Experts of a small language model.
Experts: 192 experts in each of 12 layers, 6 picks a token, a sigmoid router.
Below are experts of layer 8 (counted from 0) of a mixture-of-experts language model. Rows are named router (the router's row for the expert) and show model dimensions 0-159. Each number is 500 + 25 x the weight over its row's rms, rounded and kept within 0 to 999. Numbers have three digits each.
Before each expert's rows: a language model's description of what the expert responds to; "mostly gets" lists some tokens that are sent to it at least half of the time. This comes from a sample of Wikipedia text that the model never trained on.

# expert 34
Description: G and g word starts. Word-initial G/g pieces (Ghana, game, gap, getting) and similar starts like sc, disc, circ, Wood, track, often in sports or game articles.
mostly gets: " g", " sc", " G", " disc", "-G", " under"
router:512489492480492541498526462552486486522507517525515513511507518516549533483483535529483522502512529521512479497518516523523495503524503546517435493524514481476458529499532493507484513512505476513533475481482482461536502502495539489536518501509495544511438494503527521529498468471516503479521454465492475495494520460451485490496543506469541499537517487494487486513476498529496527509474496554498496503508493481500489472494486513478500437489492516465441533532547508489464425500473494

# expert 41
Description: Lowercase word beginnings. First pieces of split lowercase common words after articles or adjectives, such as sh|ops, sp|onsors, sp|inal, inc|ubator, p|edestrians.
mostly gets: " sk", " sp", " g", " ro", " sc", " sh"
router:506471510508467529471503479559498454490498491526520532520473489493523510511462477513513520530504481468551463490570485519490483497510531520547491485533486477515474515455517519454464472480469470477523526513517503482491494475484499490516505483516473526497496535523528501525507478461497500498518464491466473520521478476472504496502552523453511498496487505468468506543478490551522539480471526519507469522495437471508498500501484493505528516503502556480492529539494552492509444490509502

# expert 46
Description: Person role nouns. Nouns naming a person's role or occupation, often the final suffix piece: coach, director, President, politician, footballer, coordinator, actress, historian.
mostly gets: " coach", " director", " President", " member", " politician", " footballer"
router:503489464499512517477493447520520447516472524518497506518512538504514571535520508525507502495500456502511479556496504528471513522480520557522489515481506496492547491491539481460469503482469522501496526467507476467502519512540530452555506520489533513473482502481486508522503517476499506514480510483501464504489517492473493490488510489473512532552479505495479508534517453533496531468453533546483505520520542490506518484529527503518525474542528518453470488502488523459534496482511451

# expert 36
Description: Auxiliaries and relatives in narrative. Function words in biographical prose, such as had, has, have, who, which, each, and the in "the following year".
mostly gets: " have", " having", " those", " had", " has", " each"
router:497480469535489498474487491527494449532510475544501509453497501527512543485518509492538523499477512481518457517490496487472513478475505508486536556480521530508457530484551467513484488470511504497519508468496511504470502466506465515534492517519535471476454515493503505485508526501503489500538517458497468512467504458498496465457534500521528497515494505493454534482491481521547553515515521498551487529437492493507522496536525509538543512507519511471509503561489543479493458486513479

# expert 17
Description: Climate tables and measurements. Table cells, pipes and row labels in weather and statistics tables (Mean daily maximum, Average rainfall, °N), plus prepositions before measured figures.
mostly gets: "°N", " temper", " °", " mm", " Density", " low"
router:422452514445469523499491480534516408527522509512511560466498473520518529500468524496536518514519481505507516507497515487489506472490504470560479500494508469504479468494514468482481488491503494495503507487504506462517507501522533504514522505519504470491514544534514532511495499522493478495534480510519475527460455503513496446462537519479493518478482485465496513507472496526495513496479539521520448511426515505502486454491491507483501467485504481472500480511531493499501454479538515

# expert 62
Description: Middle syllable pieces. Short consonant-vowel pieces in the middle of words and names, like in-her-ited, s-her-iff, Nic-ol-ae, at-om, before suffixes like -ic.
mostly gets: "ograph", "her", "uter", " Stud", "mar", " Turk"
router:442468498502511527497553507479514470486467491515481482494527505493517511538469478535494495500503481476496511491478455503489567537463528479467521506518540524472451525462555467482502477507504490497504500492499529461473497511524492472535493472485518519496517520474489521510532465470492511528478532515484463537478488508481491451466491497474505529497468540523533512530458500539523481470503504511542490516491523538484476472510502485555493555524520549471516496500539500473501468475498501

# expert 4
Description: Surname opening pieces. First pieces of surnames right after a given name, often Germanic, Dutch or Scottish, such as Sch, Mc, von, He(aley).
mostly gets: " Mc", " Bou", " Gra", " Sch", " von", " McK"
router:497486502482504518476553494546521505524505538497499517501469517520512512531484472512518551509506480495551473536508499488502503476473521522516513481518533485492499507467500472508422497514476476478522537507488503476505561495540482518509506488498487474496495515493520493487473439491499495488484482454496504512518498476461477468476556498520523508513485520517528476499503461536504547492485504524526447494421531470517508520467474483504543483511519487478516538584493496496469487490502520

# expert 61
Description: Stems in infobox fields. Word stems in infobox and credits fields like Constructor, Distributing, Executive producers and Platforms, plus express, project and votes totals.
mostly gets: " project", " express", " manufact", " expl", " Candidate", " att"
router:514458508496473501488502421533486439501476535492482510489519552526495514539471516509497462498492534493516498506507508539511484530462510551499498506479488486487502563482479517513509452483459526516470513506507515525479488462501521499540482510505492503501503480510520515529496510488541503498520515499505462486496498494508496451473537475506464504502507461480515533526490503557535510487489509532534448517482499489555487471531506461491519488520527535444483478501514549510532442524517495

# expert 29
Description: Temporal clause conjunctions. Conjunctions opening time or condition clauses in biographies, such as when, after, before, until, if, because, and some clause-separating commas.
mostly gets: " when", " where", " before", " However", " After", " if"
router:494487481472477489484528472524539451512458516479499526465491532510499496521512500495530477502479514504515504517526502510486545499522488511521517520483515515476460517471507457527425531497498495530508547489505479489498501508505515487529484497508500528455462510473514476510454475501501500521568465467485489570520524469499488440483494507496492504499481518501502541472480490523492551485477485547508497520475480437481486517495474529523536481478538499469443533535528484494509494458498512

# expert 60
Description: Mid-word pieces, suffixes. Inner and final word pieces like -ing, st, -ism, -ology, as in Cry-st-al Palace, Paint-ing School, Fenc-ing.
mostly gets: "hemat", " Racing", " Saint", "ashion", "irit", " painting"
router:483492517478505549466540498475501469509472505492519491471461503510507473524489504553517456521523461455514508540486498541499494512471523497482511525521505490501488525497509524493494477506522490513476554493473484533533528459524540522505543556534453510525527530464514470502492508520548468495511513489498456470499496474482473482469516510486516519499503522491514547533506472535491523484461485525489456474474491517507506463493547553500531486507487472457495526550516496464488479491508457

# expert 55
Description: Mid-word stems. Word stems after a prefix or at word start, before suffixes like -ation or -ated, such as greg in congregation, cert, infl, pl.
mostly gets: " public", " reg", " expl", " just", " design", " pl"
router:476511478484490516485481481568493431512474475517486555497511512508529540527467482512494440519504515524511484504531487542487507532495476523501525483514469507477484504500506533498493464507513519522477523491511531474452501483537515501547506481506500487491484481503517506502518497474529517517506541482504495511468482498495498463465468521501490520532447485487482519515457497556512487477476481535562489495498485460541446473555500473500485514578513526478472490497509517482488468498503471

# expert 57
Description: Proper name syllables. Syllables early in proper names, mostly consonant plus al/ar/or, as in Falabella, Zalmay, Carreño, Alaska, Harry.
mostly gets: "Al", " Gar", " Kar", " Nor", " human", " Sar"
router:493482488478512520483513500498519510498462510531508495432473537569519505534455487504561505487508477538555495499489516487520507444500537509486524479515496515466473543449518451478483503514509524497470496525514510521515535486537520454516473513498491497494458542517520539542468486481496490499524462491501479534487510494453516492462511496507518468478478499555544517511512495528497494490519477539539487523528456509493496526462518497499505514528537513501485492506514533515496526509483546

# expert 16
Description: Surname initial letters. Single capital letter starting a surname or proper name after a first name or list bullet, such as D(uteil), G(rangier), T(ippeligaen).
mostly gets: " J", " Z", " B", " D", " T", " F"
router:499458496448483519500524502507518514519494542523476524463489502530527533520495488519516525528500476451535492519547484483499517482482549536528484520503516459467488542469489466485475488513454508499461533491464515459475523477497506496504533531516491472499481525500545496491450456517532484508496496472478457478506504481469500479454502511489521530510486511545496532492487484515482501474467511539482437498455491477488518498479470508516542521525545546495476527517518527502512469452492512

# expert 22
Description: Prefixes and particles. Prefix-like word starts and particles such as sub, pro, pre, un, ex, inter, out, under, including self-in(terest), un(armed), out(lets).
mostly gets: " sub", " pro", " pre", " ex", " high", " inter"
router:518473511470488513512534504513514467538506522592497523522499540525527508473481511499519529518492470523516532510481494532507512468484536557525496492542503466484487528477493460467451483502466465493506501473458493497500459507515504532553535509493527491469463524561510551488496487502518497477505479484488491478464510491483503459490538501485517516471476503489550495538471482543498505534497506516514484496519529499485477498535480508501500481518488473457488443541518541481498529506496502

# expert 42
Description: The before role nouns. The word the after verbs or prepositions, especially before occupations, as in married the painter, and job suffixes like -ist, -ologist.
mostly gets: " director", " General", " journalist", " engineer", " producer", " assistant"
router:503485490501462552464473474523545422506469523535536512474502520546538544517531499508504480499509457499513489546494480490473534518508525527500491512494543490467504512509521450495490462516494507501468506480502495465509511506538524473506504536516546482492509504483525477518502491469519533508458482483477506500485460485505475458472510506461494503501505537492476470531511487508526527486513522534512521529528493498478505521526527501524533524495548513475469523527491530462578470495474469

# expert 50
Description: Given names and kin. Common English first names and family words in biographies and tables, such as William, John, George, husband, brother, plus name endings.
mostly gets: " John", " William", " Michael", " George", " David", " James"
router:484498475509525531471521444515527495511465492525492493485524534537505540532529538505546534498508530478514478540487487528536542498505482497499492542467534542490479517503537455513468500493474505462509511523483518472515509484548536468497508492503530456494466503468484526515476474473514492515536484500481441502506495514472467472453506525512525524471480559525522556519529472533529518477492500507485479495507533498478531511505529506536536523483516512498494510536514510488524507463534529

# expert 58
Description: Adjective endings, nationalities. Adjectives and their suffixes in prose, nationality or domain words like British, Soviet, social, political, ideological, religious, Latvian.
mostly gets: " professional", " social", " local", " British", " political", " various"
router:472485495498526503471507514529494418522488541532553544479518551499516520512487457497494501503498503505488482580500481529488540472484513520492480503472537498469485500482499450483492435506499514498442525505489505478522528467541526468534524494524506497467485525486501518515492506517522519539503474514466511522480471489507465493524498512500488501480498521525492535546480462520487501461494513525550507519521496489488503479493481529532516547511545508473444497510496496466517476468500484

# expert 14
Description: Coordinates and table symbols. Symbols in coordinates, statistics and infobox tables: pipes, slashes, degree marks, ″N/″W, invisible separators, percent signs, as in Apps / (Gls).
mostly gets: "″N", "″W", "°", "″E", " Apps", " °"
router:460460499474535515499497469504523479519516552497565485480478500508497540534456514538515515504517537502582492519528490513460519506469481530531490474526531495484535467500516509502471495502495443509513529501459528509519473506522541431532504523475493468496504517467504532500463495530532496503510482516504489512510502508479481508483506504481572478485456528483505495536480469551538508498469481545496477500471517497501509541500500544520529497500495486488528486522504495471510510511509509

# expert 35
Description: Sentence-opening connectives. Commas, year pieces and discourse openers starting or joining clauses in narrative prose, such as However, During, According, although, At one point.
mostly gets: " However", " During", " because", " where", " Although", " until"
router:504486465457503480486541477524534382529448502484513525450485527480488506519487482503533492532481521527523522494524502538492541507498476532527491489508514508459459515495498474512484525520490494512507537511538489509497518502505514475530506512492492515460472540499497484494453459515512510536546495490490491571510511498492468473484480504492510517519474537518516555480450495529520517489477478526495486511466521459477484512498498525521503472508512500465485533505519511481505493449509504

# expert 0
Description: Romance particles, word starts. Short foreign particles like de, la, del, en, O in names such as Tour de France, plus opening fragments of longer words (demon-, indic-).
mostly gets: " de", " o", " en", " O", " De", " di"
router:463458496505501499499489484534548490514497527568511524523522511502541533470493513500494481541462519477499506488491464541465551502511555513551489493528539511482527532490511483507478509500499461511524454498468540490510490450488531522541506479530533461468481485489505545489484470506516525474533469456502488511470490501506497482497494548451535518492471509496518494531500490541492491467475473499508465493518524492502498511506468543502502519537519501482509513554521551483510485515535490

# expert 31
Description: Word-start prefixes. Opening pieces of words, such as per, f, inter and trans (percussion, fractional, interact), plus the whole word per and Thai byte pieces.
mostly gets: " per", " f", " inter", " art", " trans", " Per"
router:500495498454502486483498484514550456543539544558500506487466524525510477490489489529500507489466488515527523508502499520505501473501544555518526484488515467478499521479506504452461502479481475519500483455487493497495490482478519483558544507516502484455510529514513477476511474529498489516523533464489491480448509508529523479494470531504478504468487479476553503529526471556517507510499479520556458551463492510537487534516512499500542508495521454481499481516523546489531504483497494

# expert 25
Description: Roles and relatives. Nouns for a person's role, office or family relation, often after his, her or a, such as friend, President, brother, actress.
mostly gets: " member", " President", " Minister", " coach", " director", " player"
router:486487455502485536472516446528546456504468493501477490515539522505502556529518515536523503479497453518503500535502485533472533516496523566509509517508520488489525509480529474469481495451447524509488542476497508488511529539544511479531495539506541522492458490474506519511499536483499540524504506506493442511504498509519474478459491487503492523506498523511500502530510460522523534487445521523493497498530531463491522501518528487520507500519524531453478492498498523469552479476530480

# expert 47
Description: Prepositions after verbs. Prepositions right after a participle or noun that governs them, such as studied under, charged with, headed by, daughter of.
mostly gets: " with", " under", " without", " at", " With", " for"
router:494479501481507544494508486509544494505474505476509523491521530533538531496482500508489482514493502498542499525474488488505549485466512530507482531541555491457489552457553438499467501463474515529493484503542488484503497469514522472530498522494519470496492509478548525527483507498532529503557511521518482531507522482444496452463483489485520510518496512509518508491477454513497519486494524529512504503485474487495496507512493503504521533495512518438481529540502573539473475500533538

# expert 6
Description: Digits in scores, years. Year digits and scores in sports tables, such as 19'97'–98, set scores 6–1, and spaces or line breaks between table cells.
mostly gets: " —;", " Missouri", " Wisconsin", " Aust", " ?", " directed"
router:481461518484484502506548476493496468495540524548516515486498501550507519539531476510518473486495476483537469551532486510461545480519485513499538475513518494478514505487479487520489500494513468494505521502522484523513505491524551517559482503499484512477521477492520492526506532477505514516477476469462500515473510509472475439473518456498568535539485512553515541523486517529496534506502486523510500533482523513499477500519490570468536483481499546469448510503494502475504466493475505

# expert 33
Description: Word-start stems. Short stems at word starts that continue into longer words, such as rec, disc, land, air, water, power, and over in Discovery and Recovery.
mostly gets: " rec", " air", " land", " Air", " power", " rock"
router:500490515449521505511501487506521456508494563551496545474467514527536504481500497546490493476490509552506520515534496511513498488510523559525509478503481515505465528493529446512469487506520471488511497518465514454535499499512524469519534452524552506521468535510511494523531515493526508545469524458468490485459525491488492491497473516473513512508486520471511516535524502539530527479464456490516493502501508508500449516543499501508519464507523480485481491486533471433514481512470485

# expert 43
Description: Prepositions after nouns. Prepositions right after a noun or participle, above all of, also by, for, with, at, as in center of the, directed by.
mostly gets: " with", " against", " for", " by", " alongside", " between"
router:467454484448524516456483444515544480510441536505524528477497533515532553481477512507493503477501492486515509521496505494506541522482515529510489504503548491441504528452514460487492488482470479509492471490518524498523521485510524467525495501486517464485487527480541529497489500496531514517527491504506467522516521473481466429452479465482519526482494503472557545500494473514513506466491522522498510490488457506491483484496503501505533487490509517429469509520492527513498487500539537

# expert 20
Description: Infobox field labels. Line-initial dashes and field names in infobox lists, like Coordinates, Genus, Founded, Succeeded by, Running time, before the colon.
mostly gets: " Coordinates", " Genus", " Phylum", " Website", " Synonyms", " Elevation"
router:470467541499500544469524498527499439523488478571490497473519502521531506515494508510496492535534524502512460514489515502512491534458515527519551517516500514458494497468523487503520508502493502490487520514500517513527470496491523483521459551491489492491486511531504545506514498530509521473517503475517446503489509538532485484503476495497517490494495459487486518519509469551503526504480542505481417522438489507502507507561475525515469532493554534482473478498487497522480466482452482

# expert 59
Description: "ar" syllable pieces. Word pieces containing ar or similar vowel-r syllables inside names and words, such as Sub|ar|u, Utt|ar|akhand, par|ameter, Car, Bar.
mostly gets: "ar", " Par", " Bar", " car", " Car", " Gar"
router:490462465501517502463520478541530485492466491539501498463514566525509502512480480516520520474461465528524477506484507546518507461516519484521512511555501500464477487449497483490499484512494505474482511508492502471484524499533513498540496478492520501448504524495484500525543501465465483534499485521489497563511462511480482471469459524502489493501500496485524509510470495519518541494481519561528446572522483525467533520501477486525500533468503541483515465530500546475507490507512502

# expert 53
Description: Gr/Br/el name pieces. Consonant-cluster pieces like Gr, Br, gr, Sl and endings like el inside foreign names, such as Gr|igelis, Gr|ammy, Coyp|el.
mostly gets: "gr", " Gr", " gr", " Sl", "br", " Br"
router:481484483479518546516543434502490499484470499506467491455491524498512512493489458500498515518506487487560493565524494501509496482466523496497548499489511501496460489481524470542454481502525538478456580533500476499510533493522537518505513518482498492519443506503522506479453514489494485509506502504482483479497475498462503453491507507534493530499474501509477531498471450540514478500493507515549484501498480475505487496464530505524524472550515518459473470514460512512473498469549494

# expert 2
Description: Name-ending word pieces. Short vowel-ending pieces inside proper names and technical terms, like Carib-be-an, Met-e-ors, Real-me, often in aircraft, computing or game text.
mostly gets: "be", " computer", "avy", "ania", " Space", " Philadelphia"
router:444497523471515499525522456486553500508488494500509502453511521522565521547487501515508526535475490467508517493472508545523503508467535523506507537504520465523522487502500457492462477500483515471508502521452488510497570477519529515504491502517521489500543504520514515512530519530544525516545515492495477563457486455505483506469527473504521528527507523534494505512529488523497532503503513519540469555508498499492498493509486547548555507518495510485524526510513546498521493496503523

# expert 30
Description: Word-initial prefixes, al-. Opening pieces of words and names, such as al in al-Adha, con, opp, per, Mar, In, and Thai or Japanese bytes.
mostly gets: " con", " Al", " per", " al", " MPC", " Per"
router:512500463471497521492510477555506488514502483535505534482511520508494553528480525481532480493530486491503538527473451520504526514453517517494509508470504539481489501465502500480480498513490487475458521491497504482487461465512523490528497514527476469482479502515512528500513447463470508517518486468501521511481489485501531449425471519504512511464469519469544545502509463547483485464508518487518464516494503503493463498483487488519533545546495560491531489553520542512494553491506503

# expert 38
Description: Periods after dates. Sentence-final periods and closing punctuation, often after years, numbers or citation dates, as in 2005., (2006)., 2.Ke6, plus line-start dashes.
mostly gets: ").", "\".", ".\"", ".", "\".\n\n", "\";"
router:471475479441530546490506499518567469486477502502518515441514543517507500490497499495512499513473486493559481542498515543525514492466494488524489521474526499456501540522496502543454493460479509497455511495468532510497490496490488500536505540525506539495489502496518500518542497507523527511487523477490470494493524516505453440483497512479527496459520531529483494507477508528500519494496505542561488519499490498448469475522494538504557533498536525465486523495536517476518484474514483

# expert 18
Description: League-table points, end cells. Final numbers in standings and results tables, like points 44 or 57 before a row break, plus row-closing bars and JPL/MPC citations.
mostly gets: " JPL", " Pts", " ±%", " MPC", " Spacewatch", "″E"
router:474515503484500523512506459532502471555498493517510513511475495498554536491526484556502473501476470471551495500473454494516528475477488526491499521497492530477483524497497482483516508498470520522537521513497468533515494473528536469532488454472489474489495525481553502498492518474496538485482521504474473478489462503500509469495489489499543508462468505539535497511506503533509512487419515515491491459485480487487478476460518508530492473535519545457470532534495544484563481489525504

# expert 40
Description: Table signs and numbers. Plus/minus signs, blank cells, pipes and digits in results tables, e.g. time gaps "+ 1' 06", vote swings, majority figures.
mostly gets: " +", " −", "ropical", " every", " economic", " -;"
router:468459526496485511508508467503516468522510500515523527502506475522571501484477449525464482501496496491542501531485480514515507489485513514521459511445503453487454537511468447465488489485507519513499499487495513461508491490513498522548468510515504493466426527497490531523522499491514496494493505529494509501473517463495477510481507497452556522507481510519499551504516441522495491489469528544469502539481438463515470504503496514487515526521532496447500507514484490441494489474509497

# expert 52
Description: Surname first syllables. Opening syllable of surnames after a first name, especially Car (Carter, Carr, Carroll), plus reg, Mag, Harris-type pieces.
mostly gets: " reg", " Car", " ag", " Mag", " det", " interp"
router:521497484502500536481514483542503487514502506532524511477491522499518531545470503495486530481479479507536486507524528504516481468466517543502499512509489494477457536462518497545444517551494477490499533475478512458513541486507528496505517467507465469511486508478536485516475474459538480520503517461464507503503480467494530467481511476494504553498458499478490557500484463537502520466504506534548467511442501491535484495509471499499522517545501498477505504558531532499476498483491440

# expert 5
Description: Determiner-following adjectives. Adjectives and nouns right after "the" that set up a list or reference, such as following, main, same, previous, primary.
mostly gets: " main", " same", " primary", " Main", "Other", " following"
router:526495485499487520487497477487506471514461481515497533479494524514503513491524495520494506538547474474507519495487485516533496482507523533491491540458556526454509567466482488491505510479469494488465518521509504490465484505478524510496490496507518496469482496512495533546507500529523499552493458482512507545501497507499464462495560511494542503491515487500539552530489465533544514472525491522532453481511479513515487474539547491525524512504519554465501484560478550473486460478497505

# expert 51
Description: Mid-word Latinate pieces. Inner pieces of Latinate words after a prefix, such as qu in prequel, ar in comparison, soc, equ and ordin, e.g. condemned.
mostly gets: "qu", " social", "leg", " Soc", "ordin", " soc"
router:493508519495544541494505484522502479509465479539512520474491528502514530527507507515529491479487478491541516506528509512514549465506528500551508484515552510468445468515524489482522490482492515471496487494525467461499554478572518488539503488483489522513543514494478531503498470482487531507488512497461512538456483513495509477507519544483489503498493509489486457519475529552491492482481521593544497550507486462489481507557483465512491515521521514491477506495520496501506497502459502

# expert 56
Description: Mid-word pieces and on. Inner letter pieces of place names like U-g-anda, S-pl-it, superscript markers ^{, °N, and the preposition on before dates.
mostly gets: "^{", "°N", " g", " Sk", " resc", " infl"
router:494483516495490574481547456529502497539460508538493515471511511496527533525458506506481494508489491494503450497524526547491513503495504526520490488556520474494453501489492456476461478492513456482499479503464534506520531509488546483512503515491483541486456505476523502519513483546507490511521528497476499494476494515465502476461473530510508491524437517452473486472435483544497517503501523507519470506493522484527502454473507456518521511558501521466497506497506485525462515495495512

# expert 28
Description: Acronym pieces, military text. Capital-letter pieces inside acronyms, especially military or agency ones (RAAF, SADF, COVID, DoD), plus "the"/"of" before such names.
mostly gets: " NA", " CO", " SA", " CE", " SS", " AR"
router:457461481461494514483534470518517481507491549529498496425525503546549532552513502532508528506484475493525529484530478494467489480489532536559497537520518474492482513455510479506495472485476519478486497496501497489555534510490518510504507538532513522455495507457514511532473487506556522504519498505469492511463478489486476461452514489455522485511482490523500505539482489508502504472466508513500465474519472485487516534520498484522511473481516567506471510521527518501504466479514487

# expert 44
Description: Dashes in number ranges. En dashes and hyphens within numeric ranges, scores and dates, like 6–3, 527–565–, 2751-68-0, plus century digits 19, 20.
mostly gets: "–", "–present", "−"
router:488497480463523549474536481533497471498520490493552517474523546510506494498468458531531503523485487494495502502515528504487502466498518504488512501493542484495487487505494511498485487486525484506465494475469548465477484492513531540584522536515465494467479532495492558497479460530508568485506519481460486518512540519476511472504511524488528507490503513537503523510516471547526539489528489528490432471486514465496516482486496529550492525494503454481488519504544522501486485491529483

# expert 10
Description: Pr/consonant-cluster starts, table separators. Word-initial pieces like Pr, pr, cr, ass, N, H (Madhya Pradesh, Prague), plus column bars before goal-difference values in league tables.
mostly gets: " Pr", " pr", " cr", "pr", " ass", " ad"
router:492467496487481545446509483533513497526478539501482490464477527507502534534504499502497507525499522506528465500514479505493501471509536476484491480484498510503444470488514502556475502464482473497452523528486533475526515473555517523529501483512488481488461508518536496513533511510515491498524481461479474500490467526523497468465485522491524521479488498480474497491512486564500492486476514535555462489462459509511477522483482509484497542498485540465464543554488511517564545529488485

# expert 15
Description: List item markers. Line-opening dashes, newlines and semicolons in infobox-style bulleted lists (LCCN, Frequency, Genre), plus pronouns like its and labels like Pts.
mostly gets: " Pts", ";\n", ");\n", " Its", " its", " Current"
router:440471530465467548476526502556510437524489510530516500449478492533541489540506476507502465546516515478494469498483520534497513499520486514512504546494489513480488538478483490538513512473502523511521494505468527537492449469501516497515484502490497469479495547525489516493486473504498522474559474477512495494462462525497492490464508499529507519489499460559477496497508476562500492494484539499515435483488466477491512488514500483513473525501527532469485500526488505535483460496479494

# expert 26
Description: Sentence-end punctuation. Periods, semicolons, colons and table pipes closing clauses in running prose, especially after plain nouns, e.g. defeat Knut., case., females).
mostly gets: "\".", ").", ".\"", ".\"\n\n", "\".\n\n", ".\n\n"
router:494489467476511532468501521481531460562479497517548543462497522503523513564514466486487497517462514497520481513487485518472543513508495533527488536478538499488504522501515491508459493490470479525481521471447520488487476520523499503539509553539505492454470526498539477532511515539502521506502500495517498491470509477509468427475501497453509511477495538520485514498502482517508528485455493532515496504465494496442458512505522530484515480521524517463509501496532531456519491470478477

# expert 21
Description: Sports team names. Sports team names and word pieces in rosters, draft tables and season articles, e.g. Cleveland Browns, Miami Dolphins, Reds, plus NFL, yards and baseball.
mostly gets: " @", " Apps", " NFL", "eball", " yards", " Colorado"
router:479433537480530504498546509549477484516485540499549468487471466575540522559502496519506512504510480497527501527520492538462495521477470526523489513500512515461487501470496486473470479541477490522476531494487504482508542501480523450515480551510519478484486499519519522512505499471502495504549482464479483494524531496475516472451514486483507528480476481478480487530479477547515524476522475556504460517473521496473538524535470529496500474497485522483508500526518526504492492493492489

# expert 48
Description: Month names in dates. Month names and the space or comma after them in dates, usually in tables, such as December 7, 2025 and February 25, 2012.
mostly gets: " October", " September", " July", " March", " June", " November"
router:485486461499534507514500511503526474527495493524492510450546523513529523508476490522489492543502484499513482492528480513506512531496497534499517523483505505483483482510464499513431504504489481504518538539472505475480573466505504472556518530525488470532471528484506481511502450496469465487540536478518469536497509487490466482471503485466524537495490534456518493491494508533506523512532458516529453526492501491492496491493497481517507488511483521480530496541565556493504437460505471

# expert 12
Description: Infobox field-name pieces. Word pieces inside field labels of bulleted infobox lists before a colon, such as Tr-active effort, Hig-hest ranking, Cyl-ind-ers, plus ext, int, free.
mostly gets: " ext", " int", " free", " Aust", "Back", " super"
router:501477533501515495522496441509513462537491472535542527475517547534491486479499489512491510512495503529508487515496490526495512561506514525514505472478526541491489484504504424458512487505493469521482502496468477471522525481490505503491520531525531469468519521490493509506496504507576513516497457490494491483481530466501456483458504493463503497533466504501498473532486507540508514479459515497493468532497522510524521522558503539471504482456508484464501487538499498463490415522478512

# expert 9
Description: Taxonomic lists. Taxonomy entries in species lists: field labels like Species, Binomial, Synonyms and Clade, Latin name endings like idae and ensis, and authority commas before years.
mostly gets: "ropoda", " Binomial", " Synonyms", " Clade", " Species", " Arth"
router:479441499489492546467544479507473493515472479502487527471523477560511499507499497535518509500493508516530452541485503489481497491464483506499511505489504508490476517527498488527441493465495494460500519506466465503519529489550506494517493510527482464469524488465499506481477447557474523510485515430526478493477498506457481471500472525515528504524473510481556524524489475536536502508470531539486477498476501478519486506496503501556500506501548520476494507544509555506501459476486499

# expert 11
Description: Capital initial letters. Single capital-letter tokens, mostly a name's first letter or a middle initial, in names and tables, such as C. Evans, B|uckner.
mostly gets: " K", " J", " C", " T", " B", " P"
router:490455483470465520465489505533501504522513521522494510471495492535520540529500497530504533534497493484525501508558468487490509475505507541518506526505528453476479534447506485502453501494458510514479514471475536448491542486506519489511515523498488486486491532492562489513475462497537519509518478495461483479506473477461516472473489486491538504485466506525528517496481477524504519479477490523486425497433480493509525514468482519518537523515508564499497518524513518516531474453509498

# expert 39
Description: App- and foreign name starts. Word-initial app (appeal, appetite, applying) and first pieces of foreign names like Afghan, Naz, McC, Isuzu.
mostly gets: " app", " if", " App", " Naz", " McC", " Id"
router:503443504528484493487508494512494480496476524498523553504520512537541515530492532504495483522556463520490497503501501490527532505505514533525497517509513527504499495505504507491466487522469474477527520491494517474559500465512511544553495498522482526528528505478472495512504491485528488508530452454485503563456498462472453492466502503485566522454503541526471481518481498526494509504520487515536480526502469468461493517497510490517560502525505507489475514519553479473487432515487487

# expert 27
Description: Res- and music words. Word-initial res/Res pieces (resort, reserve, Resolution) and music and television words in band, album and personnel listings.
mostly gets: " res", " music", " Music", " Res", " television", " Ev"
router:481469495517523515468522496575488467528538528484514515497472502573523513515491523531556472473502492523494507494528470480524502464502519527513525491501507518497451559499513488514467513517503499468539510519476506487500487471499528515527494479537474537528504534530504518488485489525532519500518474468469493508488530524477463471513514534471558512513511499493488546521486487544465513449474498482518482504499499490541507510504514511558526454529524495473507525514486517476539460486469487

# expert 8
Description: Prefixes and particles. Word-initial prefixes and prefix-like prepositions at the start of compounds, such as pre-, over-, non-, sub, pro, inter.
mostly gets: " sub", " pro", " pre", " high", " Pro", " inter"
router:498484514476486535521564498519522455517482507551501512518515541492534513492502510508510551480502489519526532519506469516524526475477521542541487499527511481475493523483502417460482474478478475486499490495450469490516486508499492491522506501514523513472455522532483558495479494511533521506516508461464491486439491494483516460492525519471504525456506482484523494536469459536521544522454507516507492504506549507505449496502498533489513491485497491468502453517534539493499523504501498

# expert 13
Description: Team and place names. Parts of sports team and city names after the or a city, such as Braves, Bills, Packers, New York, County.
mostly gets: " @", " Boston", " Colorado", " Angeles", " Philadelphia", " Kansas"
router:484480503486544527479509503530519491503488539514523505470477502538544509538523513490517511551487486478511505510474461544470488508492505520501496533494512486480478503462512476493460472520474528519453517503456482456517531467479501470513500525524539485489492510535531521522520514486544496547531466460455468497549511487481514489464521464460516543490499487492466504513521508541503553494538471543509472513452506491487518499531468529525513461507506515485546500511535534517501498481499465

# expert 45
Description: Prepositions. Prepositions like of, from, in, into, to and with before a noun phrase, plus name pieces like am in Bahamas and Uttam.
mostly gets: " app", " App", " Af", "igh", " into", " via"
router:465479509516495546480542485526503494493433517487481533483538494536519529530508525492491477489530490481520478506506505542496541496479524484501480496508533528468480512436486514493476463531505463464471481512532516504543505479513508526524478501499507509500516529481524489481516435530512487477473473488501495561501516463486488485486495476473574504472477480480512505511481499532526510507462491536510474507504513494453494458508499525506567511544501533454496484506529536529484493495538499